config.toml
num_hidden_layers = 13
hidden_size = 320
n_experts = 64
experts_per_token = 4
d_expert = 160
d_shared_expert = 256
hidden_act = "squared_relu"
moe_layers = [1, 3, 5, 7, 9, 11]
router_score = "softmax"
normalize_top_k = false
routed_scale = 4.0
balance_loss = 0.0076
balance_bias = false
router_logit_norm = 2.0
init_std_router = 0.0189
lr_router = 0.000255
num_attention_heads = 5
num_key_value_heads = 5
head_dim = 64
vocab_size = 7085
norm = "rmsnorm"
norm_place = "pre"
norm_eps = 1e-05
positions = "rope"
rope_theta = 10000.0
rope_fraction = 0.25
qk_norm = true
attn_scale = 0.13
tie_word_embeddings = false
parallel_block = false
extras = ["capped logits"]
init = "normal"
init_std_qkv = 0.0157
init_std_o = 0.0
init_std_up = 0.0157
init_std_down = 0.0
optimizer = "muon_variant"
learning_rate = 0.00608
lr_mult_qkv = 0.7
lr_mult_down = 1.5
beta1 = 0.95
lr_head = 0.00522
warmup_steps = 50
schedule = "wsd"
decay_fraction = 1.0
decay_shape = "linear"
final_lr_fraction = 0.0
batch_tokens = 32768
max_seq_len = 512
doc_mask = false
train_tokens = 219200000
max_steps = 6690
dataset = "wikipedia_en"
Below are experts of layer 9 (counted from 0) of a mixture-of-experts language model. Rows are named up (a neuron's input weights, with its number), down (a neuron's output weights, with its number) and show model dimensions 128-159. Each number is 200 + 30 x the weight over its row's rms, rounded and kept within 0 to 999.
Before each expert's rows: a language model's description of what the expert responds to; "mostly gets" lists some tokens that are sent to it at least half of the time. This comes from a sample of Wikipedia text that the model never trained on.

# expert 36
Table and list delimiters
mostly gets: "Binomial ", "Title ", "did ", "Note", "USA ", "President "
up0,168,208,168,196,186,208,203,283,223,206,162,186,219,245,180,200,187,270,191,185,249,237,220,176,221,228,195,178,243,160,191,235
down0,184,141,268,182,203,220,166,210,152,155,183,189,201,231,192,235,164,194,180,192,235,181,234,265,211,251,245,190,196,232,160,234
up1,235,138,191,154,177,182,177,179,242,180,224,216,187,167,183,169,204,244,215,213,165,243,276,178,208,209,224,219,184,165,193,143
down1,168,177,222,212,177,194,230,210,217,208,152,192,233,262,145,250,197,234,203,242,186,170,227,191,180,200,184,148,173,253,175,186
up2,189,216,243,233,202,203,248,208,200,235,191,208,219,218,214,199,169,211,176,212,148,182,245,237,201,245,235,261,199,201,205,229
down2,211,171,202,148,202,192,272,176,223,153,199,228,168,235,203,235,201,252,246,209,208,211,162,165,165,185,187,231,223,259,216,198
up3,229,243,192,237,208,169,228,196,212,249,195,245,171,258,234,223,174,154,239,194,264,147,227,250,184,231,141,226,196,222,214,240
down3,195,235,223,183,232,239,203,169,282,184,222,222,181,213,145,163,149,224,187,175,214,207,157,210,180,274,221,148,211,171,151,202
up4,205,215,216,197,194,217,232,139,159,173,191,221,179,176,197,136,180,203,147,251,220,201,214,222,249,205,103,217,169,157,203,251
down4,152,242,237,194,197,183,203,225,170,200,224,208,253,207,231,147,205,161,215,218,181,106,221,228,169,213,226,163,211,183,209,172
up5,201,209,245,183,149,213,169,209,220,133,174,226,149,216,203,174,194,191,199,203,235,178,253,193,155,134,211,206,204,232,157,228
down5,213,218,177,197,194,200,194,206,211,232,179,149,228,201,153,192,223,158,215,198,205,207,237,173,161,201,166,196,116,209,181,199
up6,271,209,251,209,224,189,214,166,183,172,208,182,221,225,226,196,227,225,198,212,223,178,182,173,157,201,244,216,141,212,165,151
down6,222,189,222,203,164,129,157,184,164,216,211,215,235,213,224,167,164,244,189,164,167,172,179,202,204,193,223,172,203,200,209,210
up7,182,226,216,198,193,228,174,229,192,247,217,226,230,225,180,207,205,154,241,205,198,181,193,201,248,233,208,207,233,201,160,184
down7,195,145,216,167,169,241,227,166,191,179,187,179,165,207,233,148,278,157,163,255,241,198,191,146,160,240,195,201,196,184,164,189
up8,181,244,211,221,187,201,188,192,207,192,208,228,203,176,171,197,222,175,224,213,181,215,225,227,192,198,186,192,184,219,270,177
down8,208,189,193,174,174,213,223,142,184,207,163,142,246,289,197,158,216,189,153,179,211,187,172,150,171,161,204,242,198,186,175,158
up9,201,207,190,209,195,242,219,179,215,204,200,168,131,158,207,245,236,230,214,244,204,229,269,187,224,218,221,145,242,192,196,204
down9,233,172,190,213,179,173,193,248,152,146,176,163,230,229,199,219,229,205,175,201,175,148,178,171,160,210,169,237,214,186,177,206
up10,212,177,202,213,193,223,161,203,176,196,214,207,114,179,217,212,192,161,198,189,190,219,193,234,198,218,209,209,225,197,175,237
down10,199,150,188,179,168,230,205,144,215,189,186,168,220,212,152,207,158,197,165,166,165,207,223,176,173,183,247,166,160,272,186,166

# expert 42
Infobox and table terms
mostly gets: "JPL ", "race ", "Church ", "Senate ", "finals", "ropoda"
up0,176,191,166,185,186,217,222,238,283,204,232,173,201,227,234,152,138,174,176,195,203,214,219,188,244,174,185,217,206,168,242,197
down0,222,191,245,197,214,197,253,215,152,184,174,219,203,221,190,195,125,234,168,177,196,157,261,228,217,206,219,161,191,202,165,225
up1,209,177,177,117,167,225,194,202,229,220,169,184,219,224,196,169,162,271,254,153,187,202,232,185,200,128,223,209,170,179,181,176
down1,176,148,221,196,213,196,255,192,167,201,241,168,185,201,146,238,194,249,200,178,236,191,202,185,212,227,246,170,187,207,199,243
up2,222,198,229,187,172,173,216,202,250,177,219,223,244,220,230,208,182,240,256,204,220,176,210,183,218,203,218,220,207,208,209,220
down2,191,203,189,148,152,208,247,210,238,200,192,185,193,218,235,205,231,267,258,202,168,184,113,178,186,229,188,263,228,170,235,191
up3,193,231,212,180,174,163,230,256,137,186,153,181,204,161,260,199,193,155,182,166,232,192,222,272,192,210,214,234,213,229,234,180
down3,197,205,256,184,206,185,236,188,260,181,238,226,185,263,214,164,204,207,191,195,194,165,161,219,212,196,212,231,218,203,255,203
up4,238,218,212,214,235,213,216,197,137,184,174,236,193,183,213,129,162,189,181,164,259,148,197,211,221,209,191,189,174,185,214,231
down4,156,224,204,175,188,223,139,199,154,169,216,219,219,239,225,185,144,164,169,177,171,175,196,217,175,157,181,210,191,194,171,163
up5,196,198,252,209,202,204,229,242,180,176,203,231,177,201,176,174,155,188,244,182,256,150,288,191,140,197,170,213,198,211,240,191
down5,201,173,202,273,121,210,217,191,228,198,161,190,197,156,188,198,266,182,216,196,220,200,185,201,193,196,214,232,163,234,182,202
up6,215,210,223,228,224,176,130,158,200,189,244,222,276,178,232,219,234,253,216,248,173,217,203,171,126,227,185,216,176,210,135,226
down6,258,240,219,205,192,151,189,223,163,252,253,199,226,128,145,166,250,218,218,234,146,198,183,209,166,169,254,168,243,210,222,183
up7,196,180,181,221,170,223,170,235,254,189,214,211,213,185,174,216,168,172,216,179,178,198,163,171,157,148,189,215,239,217,165,173
down7,179,157,215,233,231,189,213,246,157,137,182,246,220,200,182,179,214,208,183,212,227,198,174,201,200,205,187,186,188,203,196,203
up8,193,248,196,225,204,195,208,165,227,223,176,228,257,205,181,174,189,185,213,183,207,228,186,212,201,192,191,227,174,223,185,226
down8,213,192,199,184,198,160,222,130,151,186,184,167,186,252,172,188,188,248,184,186,177,215,228,220,158,223,225,208,151,190,186,211
up9,192,211,169,176,204,223,232,232,199,204,159,195,159,239,192,220,211,220,195,242,209,216,254,191,208,234,191,208,277,186,187,214
down9,186,204,190,197,223,180,193,206,187,159,155,181,234,205,204,208,159,273,134,197,245,199,128,221,163,207,197,186,215,186,137,222
up10,178,205,200,235,187,174,187,201,207,230,189,233,147,220,228,210,192,189,249,193,222,219,228,211,204,290,215,211,241,169,207,214
down10,223,197,202,211,199,207,196,197,195,179,207,201,185,172,145,172,228,159,177,117,219,220,174,250,216,155,234,215,152,221,223,168

# expert 4
Clause-break commas, first names
mostly gets: "how ", "original ", "Mark ", "so ", "If ", "ó"
up0,169,219,164,155,173,232,206,206,226,215,168,186,228,199,200,153,203,178,143,183,255,233,243,146,181,201,247,177,200,239,183,196
down0,133,180,242,196,180,187,189,231,159,181,200,238,164,198,141,228,182,198,150,221,188,173,149,262,191,191,246,188,186,200,209,177
up1,150,186,186,159,193,210,198,191,225,175,256,231,230,229,203,195,155,295,220,191,172,201,244,201,196,209,278,173,155,199,195,196
down1,162,108,202,207,170,176,230,247,217,197,185,205,236,192,208,245,167,244,201,236,189,180,148,190,198,186,229,190,202,256,204,192
up2,200,206,187,247,193,227,245,252,216,199,228,231,237,227,226,167,183,247,232,166,255,235,258,199,169,253,249,254,205,204,226,254
down2,228,210,178,170,171,205,257,203,213,159,188,224,145,265,194,234,195,249,206,222,168,223,190,212,225,150,210,259,223,172,221,207
up3,240,212,224,240,178,180,177,207,173,189,149,269,188,199,239,204,248,176,209,188,221,143,240,252,208,188,213,215,187,244,215,227
down3,188,224,192,199,223,239,226,179,216,145,243,202,205,258,180,112,184,210,200,189,238,176,185,207,237,183,204,187,236,192,195,175
up4,212,176,217,176,205,227,210,169,144,213,158,212,162,186,201,160,222,187,166,218,245,168,135,229,257,255,159,204,214,181,232,209
down4,133,261,182,200,196,175,155,205,190,156,242,193,199,245,244,250,176,205,178,178,222,180,190,175,167,192,192,200,218,222,172,171
up5,169,189,239,228,155,190,189,186,207,165,201,220,187,219,173,155,203,249,196,203,200,178,256,181,176,152,166,216,204,185,181,174
down5,255,166,200,214,177,173,229,174,219,199,189,232,181,195,183,194,257,248,153,177,200,215,245,144,198,192,172,184,158,216,178,175
up6,223,217,246,242,224,203,152,198,182,220,231,147,237,220,204,196,208,204,181,247,227,218,216,177,165,168,217,182,193,237,132,164
down6,190,166,222,189,199,165,159,235,228,241,176,163,232,216,218,145,187,208,194,147,211,177,187,213,217,138,221,208,189,167,170,203
up7,177,209,167,180,223,210,222,238,219,201,183,213,198,185,205,204,226,178,187,147,180,220,167,184,259,244,199,192,190,174,152,191
down7,212,195,182,233,252,231,236,159,188,186,182,206,217,197,233,203,256,209,148,146,201,230,153,153,184,210,200,187,213,196,188,194
up8,215,172,184,245,163,173,158,198,250,199,203,280,216,141,230,162,172,182,205,192,217,184,183,209,157,216,239,213,186,164,214,242
down8,244,195,213,240,242,172,180,177,165,146,212,239,220,250,205,211,218,207,159,178,176,233,160,184,200,222,158,241,213,169,198,193
up9,172,239,168,180,196,209,242,189,206,197,193,202,196,186,202,227,235,195,200,226,240,208,173,247,193,206,221,188,192,237,243,225
down9,168,164,230,198,237,169,154,238,231,211,188,177,242,231,199,194,180,213,203,220,264,191,158,181,181,253,176,232,180,184,142,216
up10,143,215,204,218,186,184,180,231,207,203,224,219,188,231,206,196,240,186,215,200,193,226,230,237,224,261,208,211,194,194,176,200
down10,218,205,220,173,196,221,214,185,217,198,211,198,150,217,181,194,170,145,174,196,222,226,185,187,163,180,231,167,186,269,244,191

# expert 61
Title and name words
mostly gets: "Sh", "High ", "line", "Love ", "This ", "Night "
up0,169,228,198,160,170,236,230,247,255,232,198,168,210,214,202,147,178,147,161,226,246,196,227,223,197,169,178,202,172,186,209,207
down0,190,199,254,126,170,257,220,185,175,220,181,161,184,178,156,197,229,211,189,214,164,223,231,206,227,225,230,219,147,215,189,207
up1,218,166,198,127,173,192,205,203,195,163,234,217,192,237,164,218,171,225,240,235,203,223,252,198,179,200,220,187,145,207,182,143
down1,189,174,198,226,176,158,217,202,186,183,157,148,201,222,147,250,207,222,214,225,214,157,188,198,186,213,263,221,203,233,184,193
up2,146,213,186,187,190,257,220,221,226,199,218,240,236,212,230,178,181,215,177,166,250,210,244,199,231,245,209,236,195,171,212,206
down2,114,196,180,207,204,187,239,213,265,165,171,177,168,218,182,236,243,214,228,203,201,194,162,198,209,242,207,222,217,159,170,219
up3,234,230,202,260,203,173,182,201,166,233,158,205,213,241,250,215,219,222,187,196,247,189,232,209,163,202,202,200,222,247,163,178
down3,162,178,212,197,262,150,272,170,206,179,224,221,149,194,206,176,218,185,214,251,210,220,165,178,210,257,190,181,208,154,214,250
up4,210,193,229,205,250,219,224,159,156,165,185,240,149,215,174,150,223,181,175,202,233,166,235,212,224,199,171,206,181,186,189,230
down4,190,251,228,173,193,155,165,162,145,191,254,210,201,228,228,197,168,177,231,214,202,140,234,184,182,170,178,178,146,203,231,214
up5,238,221,215,184,163,229,210,207,166,168,211,214,184,252,150,192,196,250,183,177,233,200,214,192,196,175,194,178,232,211,227,186
down5,210,184,207,205,161,197,222,174,244,230,184,233,162,179,122,200,214,188,205,235,228,178,215,250,205,243,150,195,195,203,212,198
up6,194,228,173,239,223,228,191,186,189,218,203,185,231,211,200,261,208,191,201,217,147,235,213,187,204,223,225,236,176,145,165,200
down6,184,179,191,238,194,147,175,207,181,232,161,195,219,169,243,152,156,250,188,130,155,157,197,191,151,171,212,173,208,195,214,183
up7,154,223,169,243,190,169,227,200,212,247,208,214,234,205,202,220,213,186,222,186,182,160,208,205,225,206,238,222,211,172,158,166
down7,161,200,203,212,200,182,219,245,239,166,219,279,208,217,229,207,236,196,142,194,176,247,200,199,156,174,244,250,155,211,169,162
up8,206,245,252,216,201,189,153,201,211,251,226,190,217,199,197,158,230,215,232,196,202,232,174,176,188,169,233,244,175,185,217,263
down8,221,226,242,150,156,173,190,145,211,153,207,183,231,200,175,183,215,217,173,192,149,171,187,172,173,165,216,195,194,174,206,189
up9,212,212,166,173,185,212,195,242,184,238,179,196,226,236,220,261,205,214,201,242,230,206,219,242,203,208,194,259,258,235,219,195
down9,251,209,220,228,210,179,202,247,215,164,187,170,263,250,236,171,165,223,179,184,195,198,176,180,181,174,207,196,232,175,130,238
up10,165,226,186,234,165,216,190,233,213,207,261,256,143,204,242,200,196,197,211,222,189,180,240,210,200,182,196,198,206,145,151,186
down10,223,205,208,178,184,231,210,155,221,226,142,185,189,180,152,174,219,190,166,213,244,186,214,205,177,230,275,154,111,262,251,165

# expert 1
Punctuation and delimiters
mostly gets: "=", "\"", ".\"", "\".", "“", "(\""
up0,217,146,204,213,210,224,206,206,271,182,193,154,206,223,206,221,213,133,158,224,223,230,226,153,167,179,188,187,177,196,197,202
down0,194,152,238,181,152,243,167,174,196,192,149,213,243,253,176,198,203,219,183,206,241,220,171,218,205,196,191,226,162,218,139,218
up1,200,195,210,146,184,201,246,228,196,175,229,209,179,254,143,208,189,251,243,241,154,212,237,164,196,173,201,209,196,187,196,151
down1,172,175,237,218,192,207,251,230,188,212,228,204,187,246,135,250,189,216,181,248,188,230,171,132,186,213,191,199,183,223,215,175
up2,153,188,194,228,191,230,200,196,184,163,237,265,241,211,212,133,158,226,214,168,202,187,263,222,206,262,215,247,194,232,222,216
down2,251,189,181,131,188,241,248,198,242,202,170,176,213,180,173,269,217,275,217,192,187,230,179,215,245,184,187,221,188,200,193,231
up3,263,223,194,253,215,136,196,251,191,176,173,256,256,205,237,204,222,188,169,175,258,184,236,238,174,176,174,223,255,238,207,195
down3,219,263,223,233,211,239,271,210,231,184,233,248,211,196,171,205,233,192,209,221,200,210,155,146,215,178,163,221,197,199,183,267
up4,256,244,244,231,244,225,242,216,149,234,203,242,171,210,176,164,192,173,139,199,217,130,197,251,227,220,167,189,195,166,218,203
down4,146,214,168,218,149,230,122,211,191,201,252,221,234,264,237,178,184,210,204,156,229,199,230,222,221,128,206,195,146,207,193,167
up5,174,201,232,155,159,210,181,214,120,185,220,221,251,209,222,155,172,203,263,193,204,180,263,174,188,233,188,211,159,202,205,159
down5,248,196,200,189,176,189,229,185,218,228,212,158,149,193,179,198,252,182,221,155,216,168,277,203,165,174,174,199,178,213,178,211
up6,225,189,202,270,237,182,189,149,171,204,269,187,275,219,232,246,245,206,210,218,170,213,192,155,155,154,215,154,183,191,158,197
down6,201,178,228,207,216,108,181,218,191,186,172,248,189,152,192,195,171,226,158,196,132,177,189,204,179,169,207,225,210,204,202,166
up7,214,215,183,177,158,222,199,176,201,189,165,209,167,144,181,170,174,200,224,214,164,202,147,185,256,191,157,190,225,232,140,172
down7,188,154,213,178,188,173,240,151,212,159,227,177,191,241,213,144,236,214,214,214,199,175,191,168,207,194,181,219,134,244,213,182
up8,190,217,214,205,188,176,131,169,254,220,207,205,232,195,259,156,218,203,233,249,187,213,197,209,181,166,207,202,224,224,191,198
down8,230,262,221,183,216,136,113,148,209,163,217,217,188,220,187,189,217,205,160,220,161,226,219,193,124,158,248,239,209,181,176,150
up9,203,197,157,118,174,241,205,212,184,224,207,197,200,255,171,195,223,214,239,218,218,199,250,192,206,195,212,186,207,179,204,222
down9,198,217,200,191,195,190,192,168,188,147,193,167,230,210,198,217,188,179,191,181,235,160,198,167,186,185,208,179,217,172,167,248
up10,200,206,203,225,166,199,236,228,178,161,260,261,160,181,211,215,185,133,182,195,168,239,212,210,209,184,145,151,231,120,250,199
down10,207,205,228,185,204,206,177,98,168,215,194,223,203,214,187,139,180,162,173,192,221,234,256,218,198,213,238,226,204,229,156,165

# expert 31
Past participles, list heads
mostly gets: "remained ", "served ", "See ", "worked ", "taken ", "rep"
up0,193,170,208,174,187,193,183,221,268,225,167,212,224,185,227,187,160,132,167,212,232,199,226,176,233,220,212,211,184,198,212,198
down0,196,204,244,179,212,206,207,211,183,201,173,203,189,209,146,171,177,188,193,234,164,180,216,241,178,180,211,224,160,224,173,211
up1,174,174,182,155,187,170,212,171,178,204,236,250,221,178,167,213,185,281,216,187,204,227,254,275,245,176,181,233,164,167,225,155
down1,187,132,192,211,200,207,241,201,236,236,207,174,257,221,161,220,153,242,203,207,196,181,204,169,203,235,252,169,187,189,182,170
up2,172,156,209,169,168,202,159,178,181,226,177,198,259,205,210,176,200,226,250,204,277,152,229,225,165,224,229,198,224,216,246,221
down2,194,161,222,155,169,179,182,150,266,123,147,193,190,238,206,209,236,254,242,197,196,253,174,145,174,222,192,178,180,173,234,164
up3,195,214,215,231,233,167,197,231,134,187,200,251,220,175,203,200,156,202,226,205,225,152,223,232,225,155,218,216,190,234,199,223
down3,225,215,232,165,279,197,275,169,212,167,245,201,186,220,170,181,168,183,212,255,201,176,145,193,210,209,247,200,158,167,164,257
up4,191,153,213,184,226,250,212,179,185,164,218,263,211,198,196,149,179,202,168,200,205,133,197,242,226,189,182,172,190,173,197,216
down4,140,245,205,195,186,223,146,185,225,162,204,253,198,168,234,206,179,196,237,148,206,132,220,259,188,234,195,219,199,227,158,151
up5,217,216,215,160,132,216,199,163,142,159,190,204,169,224,192,169,192,220,229,183,239,197,255,208,168,181,192,218,226,221,177,198
down5,200,196,193,224,138,213,206,170,237,234,195,168,222,176,193,172,205,193,223,189,217,187,252,241,155,110,218,206,166,212,208,237
up6,202,209,216,229,179,197,210,186,213,189,225,154,252,226,193,213,213,252,190,210,211,222,191,182,210,198,235,191,211,232,130,168
down6,197,203,215,222,148,214,187,209,195,230,155,182,215,177,180,202,130,222,241,198,198,126,179,225,194,153,239,176,220,157,186,223
up7,140,219,196,207,171,197,189,195,188,264,250,204,200,188,152,199,187,182,248,245,223,182,161,172,198,186,168,222,188,171,120,210
down7,172,184,163,254,173,230,233,203,166,187,206,262,257,230,193,234,278,183,233,251,223,193,197,102,186,181,202,181,183,204,151,230
up8,236,204,218,216,180,200,174,224,234,192,232,215,233,179,189,199,233,138,214,244,193,173,167,205,170,223,204,177,167,211,189,217
down8,166,258,256,172,191,132,173,122,174,149,242,233,180,209,204,209,220,167,156,193,187,223,180,150,164,200,181,173,203,201,203,170
up9,232,211,165,170,156,234,212,198,216,200,195,271,203,253,212,235,222,237,256,239,222,208,226,214,142,229,214,215,266,224,171,201
down9,186,223,248,214,187,171,206,183,211,161,169,157,226,225,223,210,172,204,190,174,207,207,191,196,199,196,208,237,197,226,154,218
up10,155,222,228,181,167,180,184,243,178,191,156,181,186,210,213,217,205,189,243,213,191,193,195,210,234,230,209,219,225,144,197,198
down10,209,197,196,194,206,239,200,199,226,161,186,209,224,217,164,184,190,155,175,184,190,193,211,244,146,169,220,163,141,222,228,187

# expert 9
Line breaks, word endings
mostly gets: "JPL ", "\n\n", "fication ", "Website", "Occupations", "development "
up0,165,176,158,249,253,228,180,218,248,237,204,158,215,199,232,204,147,179,208,169,251,253,236,206,158,197,170,225,206,155,190,227
down0,145,211,216,194,192,229,163,186,173,181,132,190,257,198,186,192,189,182,187,197,172,192,203,184,164,212,229,173,169,194,171,212
up1,191,169,201,180,210,196,181,175,222,197,193,219,189,233,211,200,212,288,236,210,210,209,245,198,246,151,179,162,129,184,185,172
down1,183,144,197,183,216,192,269,209,187,188,194,200,192,248,200,224,211,208,217,225,208,174,152,162,159,205,223,228,210,228,150,207
up2,185,178,203,203,194,191,201,186,189,227,201,244,210,171,229,196,192,212,242,195,266,144,246,209,199,225,212,191,214,205,212,192
down2,165,211,199,193,261,205,271,177,270,158,197,184,190,262,221,206,228,170,206,192,222,223,152,139,247,181,218,228,183,192,241,220
up3,219,187,227,269,228,168,198,234,167,180,192,219,215,227,183,183,202,208,187,184,276,181,188,216,214,141,116,191,230,270,202,199
down3,237,227,242,176,237,291,223,186,246,154,183,211,199,252,236,197,207,206,220,200,235,194,198,208,190,176,178,195,211,263,180,202
up4,180,218,214,219,204,207,243,165,191,229,166,201,194,178,179,129,207,176,198,193,225,171,176,212,242,183,179,242,206,180,225,246
down4,180,173,212,173,167,184,192,191,237,229,271,212,244,216,187,202,218,174,227,213,190,215,228,216,224,207,186,184,202,221,150,170
up5,195,201,204,197,154,217,170,166,173,195,185,181,176,210,217,166,235,252,230,176,217,225,208,163,198,188,220,219,205,189,208,160
down5,170,166,206,161,145,185,192,134,207,204,214,191,189,126,185,198,169,133,203,187,249,156,199,207,183,203,219,219,153,184,161,198
up6,230,201,150,248,232,224,224,160,204,150,257,170,181,219,245,232,164,225,163,197,199,247,227,155,186,235,227,213,173,186,140,183
down6,256,222,219,234,161,173,148,168,219,231,151,242,207,170,199,190,197,240,165,187,216,179,160,199,194,179,208,191,219,171,170,227
up7,195,229,202,189,193,227,174,231,195,191,148,269,196,172,174,196,145,216,225,222,213,207,224,192,228,231,213,220,224,185,190,152
down7,191,166,193,217,212,229,218,128,211,169,181,209,168,227,186,160,250,174,196,215,221,190,214,157,157,215,182,199,207,174,200,202
up8,223,242,222,249,144,163,202,194,193,207,199,198,231,169,207,164,211,142,233,196,234,207,180,226,238,231,213,175,147,215,180,232
down8,255,233,231,170,251,162,183,165,128,154,193,173,207,201,179,221,191,190,163,187,203,208,190,202,147,135,195,188,169,218,199,233
up9,200,211,207,211,238,238,220,224,141,176,191,241,151,226,223,223,214,215,217,243,222,189,244,202,197,222,179,217,224,215,203,224
down9,200,233,233,184,182,206,198,177,185,125,90,179,243,227,211,202,163,222,180,183,205,230,182,210,202,205,132,210,225,187,158,205
up10,157,179,214,198,150,204,148,239,239,230,185,238,141,203,221,198,169,223,204,172,176,176,212,225,240,213,158,234,211,141,178,213
down10,230,218,204,209,192,249,220,159,206,223,207,164,174,220,220,170,223,190,158,156,195,209,187,233,208,205,231,199,138,244,164,185

# expert 46
Prepositions before objects
mostly gets: "against ", "Coordinates", "±", "among ", "featuring ", "Mark "
up0,172,197,202,163,186,213,191,218,261,227,193,206,221,218,189,138,119,141,177,183,192,238,239,150,156,187,192,199,228,184,229,189
down0,150,147,195,170,146,220,225,208,180,178,185,209,215,235,190,189,194,156,232,157,186,191,239,214,171,225,222,200,180,202,160,200
up1,202,174,160,126,191,231,212,158,238,242,185,162,232,188,164,242,159,259,215,238,169,175,241,223,199,161,205,243,130,214,192,173
down1,204,202,189,201,162,200,194,201,179,177,193,199,218,229,157,208,189,213,232,214,237,203,179,193,179,227,238,143,205,179,200,185
up2,159,180,189,225,167,192,180,223,204,191,186,248,207,218,227,184,167,219,170,227,214,193,246,183,217,236,242,188,235,204,246,220
down2,214,190,246,201,170,160,251,194,232,174,208,179,174,174,202,182,198,189,214,188,194,250,129,188,183,175,177,254,217,216,203,189
up3,215,182,222,256,218,151,227,237,177,229,209,220,241,211,256,190,181,209,170,216,258,194,201,237,204,207,191,233,202,263,197,142
down3,208,194,204,177,229,220,205,199,269,159,188,195,222,239,178,169,173,173,191,113,185,148,205,190,254,169,175,253,219,219,195,251
up4,216,184,213,193,196,207,236,202,134,188,179,223,153,176,130,135,186,229,180,153,268,177,187,243,182,187,112,185,169,144,224,223
down4,181,208,217,215,187,223,160,176,208,194,247,285,188,252,233,190,244,167,195,229,202,165,157,219,231,168,201,190,177,194,158,185
up5,203,212,218,174,190,198,210,169,161,206,172,242,135,201,208,133,186,206,226,190,213,225,239,215,244,146,172,203,226,181,165,138
down5,248,229,190,200,163,218,250,186,214,207,272,160,203,167,207,223,230,153,216,220,224,171,212,227,206,219,201,219,161,180,229,188
up6,176,172,210,232,216,202,145,190,200,180,250,165,213,263,212,223,229,256,187,214,220,181,268,207,179,173,195,215,208,189,93,177
down6,229,221,260,185,177,146,198,186,212,209,181,197,225,156,208,160,154,254,167,160,185,180,153,193,167,195,184,150,223,174,240,214
up7,157,205,210,258,133,191,213,250,195,172,169,263,230,197,200,207,200,231,249,195,191,186,203,166,154,219,177,243,219,171,132,206
down7,192,179,205,193,213,192,227,165,201,186,197,206,209,200,174,159,254,136,152,159,197,200,243,190,141,159,222,211,217,191,188,177
up8,240,187,212,207,195,141,125,200,247,210,197,238,202,210,262,172,180,178,237,197,198,193,185,187,200,210,198,223,239,204,210,246
down8,231,246,181,193,227,125,244,148,206,160,225,216,232,246,174,214,222,188,196,175,142,190,192,142,216,170,194,226,209,194,204,172
up9,216,197,235,153,219,184,225,252,204,193,130,189,206,225,212,202,214,246,239,232,242,214,197,236,221,221,201,163,271,201,226,207
down9,218,185,208,257,203,135,218,256,190,166,171,166,218,223,178,188,196,236,178,172,221,175,153,158,197,173,208,215,211,230,143,190
up10,191,195,206,217,152,232,162,301,179,229,203,221,171,237,210,194,192,190,246,189,180,206,212,257,223,216,186,172,203,155,156,204
down10,183,177,179,217,219,235,135,148,201,238,168,189,208,260,170,144,181,170,156,170,181,207,201,211,206,224,227,210,163,224,244,188